From a checkpoint of a small mixture-of-experts model trained on Wikipedia.
Size: 9 layers, width 192, vocabulary 17837, 23.2M parameters.
Below are experts of layer 2 (counted from 0) of a mixture-of-experts language model. Rows are named router (the router's row for the expert), up (a neuron's input weights, with its number), down (a neuron's output weights, with its number) and show model dimensions 96-191. Each number is 128 + 24 x the weight over its row's rms, rounded and kept within 0 to 255.
After each expert's rows: a language model's description of what the expert responds to; "gets" lists some tokens that make up at least twice as much of what it gets as of all text. This comes from a sample of Wikipedia text that the model never trained on. Tokens count by the router's weight.

# expert 8
router [ 94  86 105 141 159 102 129 124 149  92 119  92 114 115 137 161 128 166 109 134 145 107 100 117 107 150 148 135 124 154 139 135 107  87  96  98 140 130 105 140 121 165 122  99  77 132 107  89 178 110 136 125 165  98  89 119 111 138 103 125 122  94 117 150 123 122 128 111 115 113 148  99 117 163 152 141 177 149 137 117 127 133 103 112 125 118 120 184 124 136 131 129 139  86 126 107]
up0 [ 98 182 106 134 149 126  99 117 120 102 138 118 141 107  97  95 153 151  88 138 137 167 115 153 147 137 153 128 121 138 136 123 116 157  80 134 119 122 134 151 125 138 104 120 116 161 100 111 129  70  84 128 204 144  77 104 123 120 151 130 117 124 116 122 100  97 152 135 136 120 157 140 158 154 147 108  74 113 157 128  99 145 135 173 128 139  89 107 122 105 116 156 116 138 158 102]
down0 [107 112  94 116 120  97  95 141 147 127 118 151 109 108 122 143 132 116 122 128 125 126 110 124 165  94 122 124 135 161 152 145 171 138  66 123 116 196  78 141 123 162 113 133  97 145  90  77 125 116  70  82 142 119 100 110  90 122 106 147 129 149 147 133 142 117 114 134 149  84 149 121  99 153 125 202 135 103 127 117 167 173 126 136 117 137 145 102 140 127 150 124 133 131 148 119]
Single capital letters or short word-initial pieces, as initials, abbreviations or name starts: Frank S. Given, (P)OW, Zavidovo, CONMEBOL.
gets: " S", " L", " M", "S", " D", " T"

# expert 41
router [122 141 155 127 101 103 136 113 131  86 143  69 153 138 130 131  94 114 149 140 142  88 169 102 139 153 132 133 174  91  94 135 144 151 150 107 130  92 124 137 120 126 135 138 118 173 141 110 161 116  69 126  88 122 127 106 147  94 131 153 118 150 106 138 124 122  98 124 132 113 141  89 117 166 116 130 131 155 136 103 146 124 127 123 119 103  94 161 175 128 139 120 147 137 164 185]
up0 [122 114 146 108 120 133 108 145  99  95 120  77 130 161 142 151 124 170 135 145 127  95 169 120 153 108 133 134 155 110 156 156 100 103 160 137 194 125 147 155  99 120 118 130 138  90 127 113 139 119 157  62 111 109  72 148 143 150 157 127 138 123  80 155 126 146 110 131 141 112 138 110  94 108 111 116 164 154 139 135 136 145  87 121  95  94 136 121 158 108 145 118 133 103 116 144]
down0 [117 114 122 101 133 129 174 164 124 102 124 148 147 114 145  91 175 124  88 146 165 129 167 133 169 130 125 154 133 146  82 109 179 131 132 136 176 125 122 164 120 130 138  98 137 143  99 153 113 123 151  99 117 125 121 127 138 127  88  93 141 138 100 123 147 143 145 140 102 112 133 176 147 139 123 144 158 119 124  77 170 165  66 134 120 130 114 167 104 105 144 114 176 140  88 100]
Short letter pieces inside words split oddly, mostly foreign names or rare terms, such as the g in Wevelgem, it in longitudinal.
gets: "t", "th", "c", "b", " a", "n"

# expert 3
router [170 166  96 133 113 107 157 125 115 158 108 154 154 112 171  91 139 164 139 144  91 156 141 107 119 121 158 146 109  81 146 156 103 126 172  95  96 127 127 111 158 170  91 157  62 137 123 140 110 137 137  93 135  89 127 144 160 123 156 174 133 122 163 153 110 135 174 131 142 127  78 129 148  92 114 100 168 159 123 144 148 155 115  70 133 118  77  96 108  94 116 119 144 122 116 129]
up7 [192 116 146 109  63 128 128 129 143 109 135 101 138 159 123 124 122 142 145 157 136 138 146 150 116 119  62 130 129 135 193 162 125  71 148  89 127 146 114 149 135 151 137 114 138 129 122  68 108 118 150 134 123  96  90  90  84 137 116  83 145 149 109 161 134 106 137 100  96 117 164 133 173 150 123 119 151 133 125 117 136 128 130 109 104 107 140 132  96  97 140 156  99 140 141 142]
down7 [125  94 112 103 105 170 129 175 145 121 129 127 162 131 130 171 150 121  88 141 127  87 161 118 108 130 136 130 132 163 175 109 107  86 129 125 144 125  97 142 148 169 135 127 107 138 130  91 168 103 101 166 138 104  93 129 114 141 112 134 106 165 149 123 174 121 129  79 160  91 122 140  82 130 135 157 134 110 158 138 154 111 147 143 150 167 134 121 112 153  73 140 116  82 167 143]
Pronouns and possessives in narrative prose, often subject or object after a conjunction or verb, such as he, his, her, it.
gets: " his", " he", " it", " her", " He", " their"

# expert 63
router [170 131 129 135 134 153 105 124 125 134 151 127 141 145 125 121 143 139 171 119 163  91 174 162 123 111 102 155 107 112 134 165 155 160 115 150 174 139 112 132 122 123 101 112 181  89 133 140 124 115 121 136 105 109 160 139 100 159 153  83 130 121 145 170 156 176 108 155 150 121 129 161 124 177 140  88 138 147 120  85 156 100 145 162 126 155 179 157 102 149 125 133 104 106 120 112]
up0 [162 132 197 130 121 128 122 160 148 124 157 145 100 183 136 114 150 124 183 109 171 132 124 153  94  70 151 130 162 120  80 131 142 153 160 103 164 122 187 129 125 167 124 120 159 123 133 124 133 127 131 110 141 112 131 145 147 154 155 181 152  92 133 154 106 119 129 127 141 144 152 101 148 125 135 131 142 143 124 122 136 123 119 144 157  84 149 153 133 110 105 154 113 138 124  88]
down0 [138 131 147 119 124 107 148 121 115 145 138 114 125 133 196 162 145 128 113 121  92 141 109 125 105 157 105 114 121 139 136 153 134 104 125 111 147 155 110 164 157 129 118 124 146  88 204 175 133 139  56 125 148 143 132 154 141 111 149 135 152 162 120 108 143  96 176 148  85 117 131 142  90 142 141 126 120 139 132 143  97 121 107  97 147 111 132 118 109 119 116 120 130 165 117 100]
Colons after infobox field names like Born, Coordinates, Population, Order, plus dashes, bullets and separators between listed values.
gets: ":", "–", " and", " –", " /", " -"

# expert 40
router [190 186 124 172 119 155  88 148 115 124 157 124 162 132 121  81  92 130  92  91  95 140 166  89 135 136 126 146 149 144 127 100 184 167 109  91 118 161 122 146 136 119 126 100 119 108 116 148  96 150 166 110 115 114 172 172 135 134 132 182  97 121 133 120 167 165 125 116 123 110 155 108 164 146 107 130 156  97 134 127 161 164 157 148 126 168 111 154 123 137 109 131 110  89 135  81]
up9 [125 138 121 152 112 119 105 104  85 144 163  87 100 110 105 105 129 136 115 126 152 109 116 103 142 141  96 102 133 179 131 138 156 111 132 109 164 135 137 134  92 116  81 145 128  87  95 156 147 101 179 133 123 108 112 139 174  71 149 142 119 149 124 105  91 138 108 126 152 166 130  96 149  52 172 119 102  97 115 109 172 139 155 164 115 132 160 122 138 146 115 128 129  93 150 135]
down9 [105 144 128  87  73 134 141  70 102 159 146 132 165 146 180 120  92  89 140  88 133 122 119 115 122 103 119 144 132 132 113 150 181 141 114 142 121 127  76 144 159 100 118 162 115 143 132 114 109 102 151 114  72 137  97 151 159 114 111 165 134 154 158 138 115 156 129 133 106 183 108 131 155 144 152 135  97  72 143  97 126  96 178 126 123 155 109 129 106 135 103 165 134 123 138  94]
Ordinal and ranking adjectives and words in headings or infobox labels: first, second, final, last, See also, MPC, JPL.
gets: " a", " first", "th", " second", " First", " final"

# expert 10
router [130 100 118 148 178 150 148 135 151  57 119 107  99 121 117 155 121 149 106 120 179 118 164 107 134 152 128  99 175 161 129 116  96 123 101  99 137 134 112 145 146 131 125 114 115 151  95 125 162 139 115 143 165  74  84 105  96 111 111 135 133 104 158 122 110 125 133 106 134 133 149 115 122 158 142 147 137 129 125 117  98  88 116 112  96 130 103 140 122  95 140 121 132 108 130 108]
up0 [116 116 127 172 172  97 131 141 131 133 101 109 120 109  96 139 145 138 158 122  97 104 120 142 119  86 119 119 191 124 168 125 165 136 152 142 123 152 123 126 147 153 100  98 122 172  71 102 155 134  92 105 121  97 111 126 123 128  98 122 150 180 122  92 116  85 135 143 112 127 117 170 168 116 114 117 184 129 123 128 138 146 126 112 105 135 143 139  94  99 131 140 127 109 133 130]
down0 [133 113 173  93  89 129 118 147 156  81 119  82  67  72 133 184 102 120 113 123  77 100 156 119 177 127 124 127 101 147 129 112 136  74 104 135 104 149 150 146 133  92 122 119 147 137 111 154 130 140 198  92 119 120 148 124 132 144 117 116 120  99 137 121 131 120 150 103 133 110 116 135 135 143 118 109 136 153 151 136 122 142 115 133 151 106  77 152 133 133 141 120 160 153 157 142]
Single capital letters or short pieces beginning names, acronyms and codes, often after a parenthesis or hyphen: IGF1R, DIY, Triple–A.
gets: " D", "N", " L", "L", "R", "E"

# expert 61
router [147 125 124 119 170 134 118 130 140 134 145 148  86 106  99 115 155 125 126 120 130 155 107 115  89 149 155 120 144 171 138 101 157 158 128 135 133 155 111 134 144 128 128 156 115 107 141 144 152 128 149  88  89 141 143 152 134 139 128 115 136  86 103 128  91  96 118 111 130 140 141 104  88 129 166 125 130  98 122 141 104  79 110 136 128 119 139 142 120 109  94 124 170 120 126 106]
up0 [166 140 119 197 127 128 135 108 182 125 158 112 114 167 114 163 147 130 127 138 121 126 150 132 101 104 133 122 132 178 131 139 144 132 117 120 103 147 137 139 125  92 144  89 135 106  82  81 128 160 105 122 117  87 124 156 115 104 103  96 146  97 125 128 123 119 120 110 104 132  96  72 153  66 110 145 139 118 130 134 134 129  92 138  82  98 100 115 115 120 148 119  99 117 136 148]
down0 [133 113  90 116 176 119 135 131 172 129 136 152  93 122 112 138 102 115 108 129 140 152 152 126 145 144 145 105 137 167 167 105 128 129 100 160 130 142 128 144 122 134 118 137 166 124  86 146 146 125  89 101 156 113 136 155 165  96 109 120 132 134 113  99 145 192 103 113 164 129 140 126 110 113 142  99 137 139 102 142 152 126 128 138 140 103 128 151 133 136 169  96 129 139 145 185]
Opening brackets and quotes, hyphens, en dashes in number ranges, slashes and subscript marks, as in (1768, "The, 357–355, and/or.
gets: " (", "-", " \"", "–", "/", "'"

# expert 50
router [128 172 162 130  89 158 125  94 135 101 150 131 116 155 116 127 102 129 132 138 112 123 161 156 127 119 139 177 143 101 101 115 187 147 100 140 153 134 111 122 135 140 158 135 139 143 131 139 113 142 134 130 119 140 146 159 122 131 156 129 102 147 159 123 161 137 177 134 120 128 111 126 147 127  95 155 125 144 135  96 153 149 152 114 126 129 162  99 164 140 116 127 123 176 144 120]
up0 [116 104 187 131  97 151 157 140 170 138 141 104  88 145 122 123 134 132 136 123 129 152 160 150 159 152 140 129 158 144 146 117 149 158 115 140 147 127 127 129 154 148 165 125 111 101 169 134 191 147 117 126 152 135 134 140 174 132 149 111 143  97 130  86 118 113 109 122 116 163 135  91 134 115 160 159  92  78 132 119 141 167 142 179 146 115 107  79 171 143 133 133  93 130 104 138]
down0 [ 95 112 133 120 165 169 118  85 143 153 107 153 145 137 122 158 113 119 110  86 118 107 110 113 148 109 138 115 129 133 136 105 170 113  98 161 102 141 108 103 159 165 133 154 184 121 151 141 126 147 120 143 128 125 136 153 161 117 137 161 106 114 128  86 111 148 139 166  91 160 114 128 126  83 148  81 140 105 168  90 159 127 164 136 145 143 111 122 117 153 169 114 146 113  99 175]
Adjectives of nationality or type (American, political, Indian) and adjective-forming word endings such as -ical, -ian, -ative, -inal.
gets: "'s", "ed", "ic", "ian", "The", "al"

# expert 13
router [173 112 114 156  89 106 136 124 141 135 116  99 128 140 144  74  98 126 101  92  99 101 121 119 155 145 151 125 112 149 112  91 110 131 120 138 146 110 106 157 128 112 118 106  91 108 150 177  83 140 154 104  90 126 154 145 126 128 133 139  99  99 144 113 152 127 111  97 124 134  72 128 167 150  99 134 152 167  89 101 107 143 143 126 117  71 121 104 109 111 103 122 159 124 123 157]
up36 [145 103 162 140 120 134 106 139 123 165 122  92 142 164 146  97 122 142 150 110 128 129 110 109 105 157 159 157 159 189 122  89 102 116 142 160 162 128 138 128 106 144 137  88 126 180 139 103 105 145  94 134 114 163 133 102 110 120 105 111 143 100 109 130 127  97 129 103 124 152 123 107 138 156 133 148  98 159  95 157 137 162 100  89 147 120 123 115 164 111 120 125 124 125 119 136]
down36 [129 150 115 149 113 131 120 145 136 147 136 126 131 186 159 146 128 152 114 146 153 139 169 157 171 114 104 188 138 106 123 118 102 125 125 132 150 132 139  96 106 130  94 101  98 143 149 115 138 127  86 136 129 112  92 139 138 148 134 116 122 130 191 105 140 127 139 132  84 111 130 113 111 127 118 117 122 169 135  95 159 105  74 137  84 112 182 129 149 108 144  98 131 106 115 158]
Markdown table separator rows, blank table cells, and referring nouns such as same, such, world, States, country (of the same name).
gets: " ", " —", " such", "%", ")", " same"

# expert 11
router [116 148 135 116 127 137 112 114 131 120 127  93  80 156 126 148  99  96 162 109 135 133  91 102 123 131  83 168  98  79 145 118 132 134 108 142 102 110 124 142 139  90 158  91 111 160 126  96  89 103 115 128 140  94 146 119 174 135 157 130 142 164  72 113 152  77 117 179 110 126 128 156 127 112  99 156  94  85 142 119 155 102 121 123  86 154 154  99 134 137 148 132  76 127 160 105]
up2 [150 148 119 129 112 107  73 104 145 122 119 136 159 114 135 124 151 155 172  97 130 127 120 139 141 155 120 111 130 168 117 144 108  90 155 147 124 116 141 112 100 148 116 109 140 141 133 131 154 151 108 126 185 113 124 121 133 138  95 113 142 119 118 106 135 107 148 166 142 167 116 123 177 110 116 155 148 161  82  92  77 143 106 110 161  99 108 151 134 135 142  61  96 108 133 121]
down2 [115  78  98  90 174 120 130 174 140 122  89 126 173 143 137 118 143 112 127 145 138 122 120 126 137  92 146 127 147 131 113 104 111 122 127  92 115 144  92 103 143  88 130 151 100  90 159 152 109 112 114 112  82 122 115 119 130 140 130 149 108 135 148 111  96 178 166 151 162 140  70 145 127 127 127 141 114 104 138 111 138 106 120 169 158  77 165 168 130 122 125 173 118 118 128 144]
Country and nationality words such as States, American, British, France, and century digits 18 or 17 opening years in birth–death spans.
gets: " ", "18", " 18", " 17", " United", " States"